From a checkpoint of a small mixture-of-experts model trained on Wikipedia.
Training: 406M tokens, 6196 steps.
Below are experts of layer 5 (counted from 0) of a mixture-of-experts language model. Rows are named gate (a neuron's input weights, with its number), up (a neuron's input weights, with its number), down (a neuron's output weights, with its number) and show model dimensions 0-127. Each number is 128 + 32 x the weight over its row's rms, rounded and kept within 0 to 255.
Before each expert's rows: a language model's description of what the expert responds to. This comes from a sample of Wikipedia text that the model never trained on.

# expert 25
It responds to: Opening pieces of common words and names after articles, like ch, g, pl, el (cavalry, girl), and "born" after "X was" in biographies.
gate1 [113 107 118  96 142 143 132 120 126 136 120 108 201 142 136  84  90 165 159 125 118 113 157 148 116 194 138 164 136 128 114 224 103 128 152 123 171 141 131 148  87 122 153  80 103 159 135 114 153 162 128 158 109 117 109  83 126 169 153 222 159 151 124 166 121 142 170  81 136 107  66 135  86 115 120 182 119 223 139 103  88 124 151  79  74 144 164 124 169 135 154 186 119  38 173 150 124 163  80 139 154 100 147 106 159 132 148 126  83 112 135 132 123  71 120 126  96 152 103 128  99 170 100 128 167 159 135 118]
up1 [122  65 157 119 141 151 104 148 123 111 108 104 150 126 141 108 136 181 140 109 107 152 144 125 114 209 109 153 115 144 147 137  65 161 125 159 162 197 118 121  98 152 112 155 132 125 143 141 159 137 168 163  88 101 173  99 168 174 151 123 158 173 112 184 162  80 175 130 139 114  54 141 115 162 129  89 133 146 167  47  91 188 170  87 144 153 100 191 143 124 119 167 128 107 124 186 108 148 114 169 130  94 145  89 106 180 172 135 147 124 135  97 156 112 173  61 128 130 123 137 104 146  77 145 181 184  91 106]
down1 [131 124 123 104 117  92 165 172 119 155 164 166 188  78 124 175 166 152  97 138 110 136 168  90 110 169  86  79 123 173 134 110 144 132 134 132 169 117 123  83 165 167 115 109 118 150 182 141 132 223 101 146 145  92 137 123 130 124 167 161 139  70 130  79 109 122  75 125 142 130 150 110 101 198 168 123 165 122 115 153 110 153 105 239 163 147 141 162 161 106 131 133 141 135 166 164 176 118 147 126 107 140 109  95 116 129 128  91 124 130 134  90 109 170 177 150 134  67 147 122 124  66 195 140 121 127 187 186]

# expert 3
It responds to: En dashes between birth and death dates in biography openings, e.g. 1928 – 25 October, plus capitalized word starts like F, St, str.
gate0 [109  80 122 144  91 108 136 136 155 159 101  79 166 120 157 174 134 144 115 110  76 233 110  70 131 174 138 150 117 133 117 182 111 133 128 122 163 158 160 118 142 174 141 147 160 166 186 130  97 138 135 138 123 152 128 163  89 130 126 136 163 198  96 152 105  74 130 142 109 150 157 128 103 110 118 108 160 177 164 126 147  38  82 118 107 108 135 118 131 113 139 124 195 106 166 171  55 113 140  83 142  77 118 121 141 157 151 160 128 164  84 119 168 140 146 144 159  94  14 125  99 140 111 149 120 149 134 128]
up0 [111  96 135 124  99 110  93 166 163 128  83  41 162  69 136 175 111 159 120 106  99 174 123  88 126 181 129 109 135 162 101 137  73 155 148 141 167 170 142  79 155 166 147 134 160 173 170 145 136 134 130 136  77 134 183 162  98 152 144 112 151 196  96 103 112  72 168 150  95 159 163 158 136 110 112 140 131 133 142 116 143  68 126 115  80  75 166 116 127 115 124  88 176 114 126 212  65 146 149 123 125 107 120 120 158 187 190 122 112 168 119 144 164 103 127 128 174 105  93 130  69 148 139 154 131 183  97 132]
down0 [127 133 134 127 130 142 170 139 218 169 129 149 111 171 155 161  70  55 185 121  96 114 176 125 137 167 103 131 121 134 124 134 112 110 172 148 126 150  35  81 141 108 146 167 177 172 140 137 135 113 143  91 109 139 158 101 106  90 135 132 145  90  44 116 163 160  68 152 103 118 132 149 135 107 171  81 122 167 148 123  95 191 128 118 158 118 118  96 115 121 164 115 154 160  94  87 126 172 148 179 145 111 143 115 109 196 139  70 130 164 133 170 148 138 118  90 171  66 150 163 110 143 151 140 116  68 125  99]

# expert 23
It responds to: Colons after infobox field names like "Language: Hindi", and past-participle endings before "by" or "to", such as Succeeded, taken.
gate0 [134  99 154 117 124 122 105 142 131 116 122  98 133 122 186 161 151 113  70  73 152 109 161 137  80  71 120 209  99 129 123 137 196 161 100  76  90 136 137 141 165 118 124 119 113 171 116 127 105  88 141 160 143 153  92 160  89  91  95 182 141 175 149 128 136 161 149  96 153 156 194 124 163 121 107  57 119 123 171 101  97 143 154  93 120 164 170 161 125  76 134 110 137 130 138 137 139 146 108 133  82 218 119 138 103 131  91 133  99 115  71 165 167 194 143 155  39 161 104 104 138 180 117 129 104  87 108 117]
up0 [158 155  76 148 170 134 171  98 157 118 150 143 114 106  76  73  84 147 183 195 115 159 130 121 160 157 104  87 111 143 103 158  69  89 104 182 110 102 109 109 129  98 123 129 154 116 133 130 173 163 109 115 125 117 143  99 145 153 222 133 132 127 142  69 148 135 158 120 167 167  80 137 122 123 136 172 122 138 159 137  90 121 126 120 127 161 148 150 132 175  98 142  31  68 122 157 138 145 159 226 106  74 148 110 133 106 168  92 122 128  77  82  84  64 118 131 133 111 137 170 132 126 161 156 152 130  89 134]
down0 [149 142 143 116 147 134  95  87 137 136 150 124  91  94 125 111 158 109 136  91 162 139  88 153 149 133 136  15 140 124 100 149 110  99 180 137 121 116 144 106 118 167  52 107  95  48 101 102 120  92 116 165 135 121 114 112 127 123 114  76 135  85 118 123  99 110 172 140 140  96 151  82  94 133  98 126  49 134  64 157  93 148 136 141  96 131  76 149 119 137 123 133 126 102 136  59 105 144  77 173 163 135 149 154 151 104 195  77  52 130 181  98 132 147 139 148 141 129 113 109 158  64 101 129 126 190  71 118]

# expert 21
It responds to: The, this, a after prepositions like in or of, typically before years, census data or first, e.g. In the 2002 census, month names.
gate2 [179 170 188 135 141  70 132 152 126 141  78  95 128 141 182  71 168 119 152 106 195 126 144  91  70 112 133 150  66 131 129 155 123 132  99  58 125  99 127 109 179 170 184 120 142 133 173 161 146 131 122 139  96 102 150 179  94  71 161 215 142 179  95 135 123 143  79 137 121 154 139 113 152 127 187 112 114 107 176  98 175 100  99  99 170 130 150 117 104 118 150 125 131 175  56 158 132 132 108 129  96 141 142 184 134 181  75 125 174 162 146 120 118 129  86 105 108 165 104  99 147 149 117 132 105  96 116 114]
up2 [146 121  53 117  94 128 123 112 152 133 155 118 146  88  85 175 128 145 145  87 102  97 130 168 178 205 176 101 154 154 127  89  92  95 153 165 111 131 103 106 112 127 117 121 171 102 136  87  87 129 165 105 104 150 133 107 151 166 112  56  78 109 175 111 174 128 156  60 118 137  88 167 111 171  92 125 124 189 122 133  82 120 113 124 139 131 120 150 188 182  73 122 118  69 127 116 144 129 121 112 131 124 133  91 120 106 174 129  75  80 145 156 128 154 131  71 209  80 169 161 110 114 141 169 162 170 151 161]
down2 [137  74  79 105 158 179 112  93 152 117 139 128 130 103  74 106 129 117 155  96 110  69 208 162 121 146  81 190 100 141 109 116 127 132 137 110 143 123 117 131 108 153 129 113 114 150 159 178 124 143 116 118 144 186 168  96 126 155 127 135 123 107 129 142 140 176 174 119 145 111 117  96 166 104 150 140 140  38 150  70 156 131 143 144 167 149 163 161 148 154  97 116 175 152 146 176  89 130 199 173 169 167  96 132 153 216  95 116 145 132  95 165 159 177  66 136 142 179  37 125 106 142 141 130 144 105 110 121]

# expert 34
It responds to: Mostly 'the' and 'in' inside sentences, and 'The' opening an article's first line after a title heading like "= ... =".
gate1 [149 140  82 161 129  51 158  65  62 120 133 113 114  91  93 102 184 145 150  97  75 158 151 155 147 171 134 152 123 153  72  89 129 109  76 145  99 120 132  24 101 149 166 174 138 107 175 177 127 160 118 196 112  43 116 134  76 104 136 156 102 154  75  99  99 114  96 130 131 125 132 109 166 127 154  83 130 104 158 134 125 156 127 126 144 103 132 130  88 162 171 121 145 105 143 146 160 154  80 111 124 114 147 160 109 178 124 130 135  98 157 113 126 128 145 151 112  78 140 128 128 107 122 176 109 171  43 113]
up1 [ 70  85 182  96 124 159  77 140 115 149 131 174 143 172 131 144  90 119  96 127 139 112 142 136 126  36 137 113 136  67 198 102  78 173 159 138 143 173 199 169 164 100 132  88 118 126  80  61 110  90 157  92 128 135 172 107 114 136 148 137 143 112 112 122 146 104 114 172 109 159 128 200  86  90 104 190 152 145  61  99 154 125  84 156 105 147 125 112 151 112 120  82  92 129 100 115 179 125 140 114  91 174 141 140 123 100 123 122 183 153 115 181 117 140  95 126 145 107  89  81 114  98 127 108 139 129 174 168]
down1 [161 111 124 177  71  91 141 178  68 119  90 136  77 119 157 128 126  94 168 148 157 107 120 105 123 166 132  81 147 112 124 110 154 159 134 170  93 108 156  79 126 128 146 173  78 138 132 112  40 141 163 111 171 153 110 145 142  67 130 114  73 158 126  87  97 114 127  67 182 101 119  87  74 171 140  86 182  52 112 172 105 110 129 124 104  73  91 123 133  63 177 133 126  88 150 111 154 121  89 108  86 149 104 142 121 114 141 155  86 111 138 138 147 162 154 142 151 123 168  97  83 126 134 155  82 167 132 178]

# expert 29
It responds to: The -ing and -ed endings of action verbs in narrative prose, such as killing, betrayed, convicted, breeding.
gate0 [121  88 143 103  94 146 148 173 195 101 108 182  99 142 137 120 133  85 173 131 115  96 139  81 116 192 124 127 114  57 117 190 123  96 135 129 157 176 109 128 126 138 102 144 126 165 179 144 155  94 132 168  97 161 157 111 171  93 169 117  89 123 165  88 114 150 141 159 188  81 125 132  89 176  83 114 120 107 137 114 109 115 176  90 143 103 102 142 133 145 119 166 124 155 117 165 133  89  66 109 139 111 122 139 123 205  50 167  97  88 100 110 123 120 107  91  88 173 160 133  60 178  74 129 162 174 133 140]
up0 [117 180 110 139 170 167 143  90 126 179 113 103 138  85 127 131 152 139 102 138 114 125  69 185 144  76  98 158 111 189  62 117 168 147 114 107 148 126 136 124 180 155 125 116 107  90 101 134 111 160  88 114 171  95 113 166  78 131 128 127 145 140  87 130  96 119 129  78  95 143 152  75 174  71 164 134 127 135 125 154 122 100 122 154 116 149 109 124 163 130 180  97 138 104 145 102 133 193 203 144  37 185  94  86 147  53 140  59 135 153 135 156 146 130 139 153 173  99 120 155 173 102 151 132 104 126  69 114]
down0 [155  71 140 131 154 158 153  63 132 110 159  94 126  84 163 129 107 157 158  61 149 139  90 153  66 145 179 137 121 133 147 133 131  70 104 120 175 170 117 146 121 152  85 152  99 139 178 117 114  91  86 141  75 188 154 120 102 146 135 179 123 116 131 167 104 111  81 109 153 128 124  90  97 141 114 137 170 148  68 128 152 129  71 105 116  79 154 138 112 147 145 193 116 104 113  86 108 169 100 130 127  86 106  77 108 172 145 129  99  97 137 104 180 133 138 158  97  87  77 184 108 172  92  64 116 198 142  93]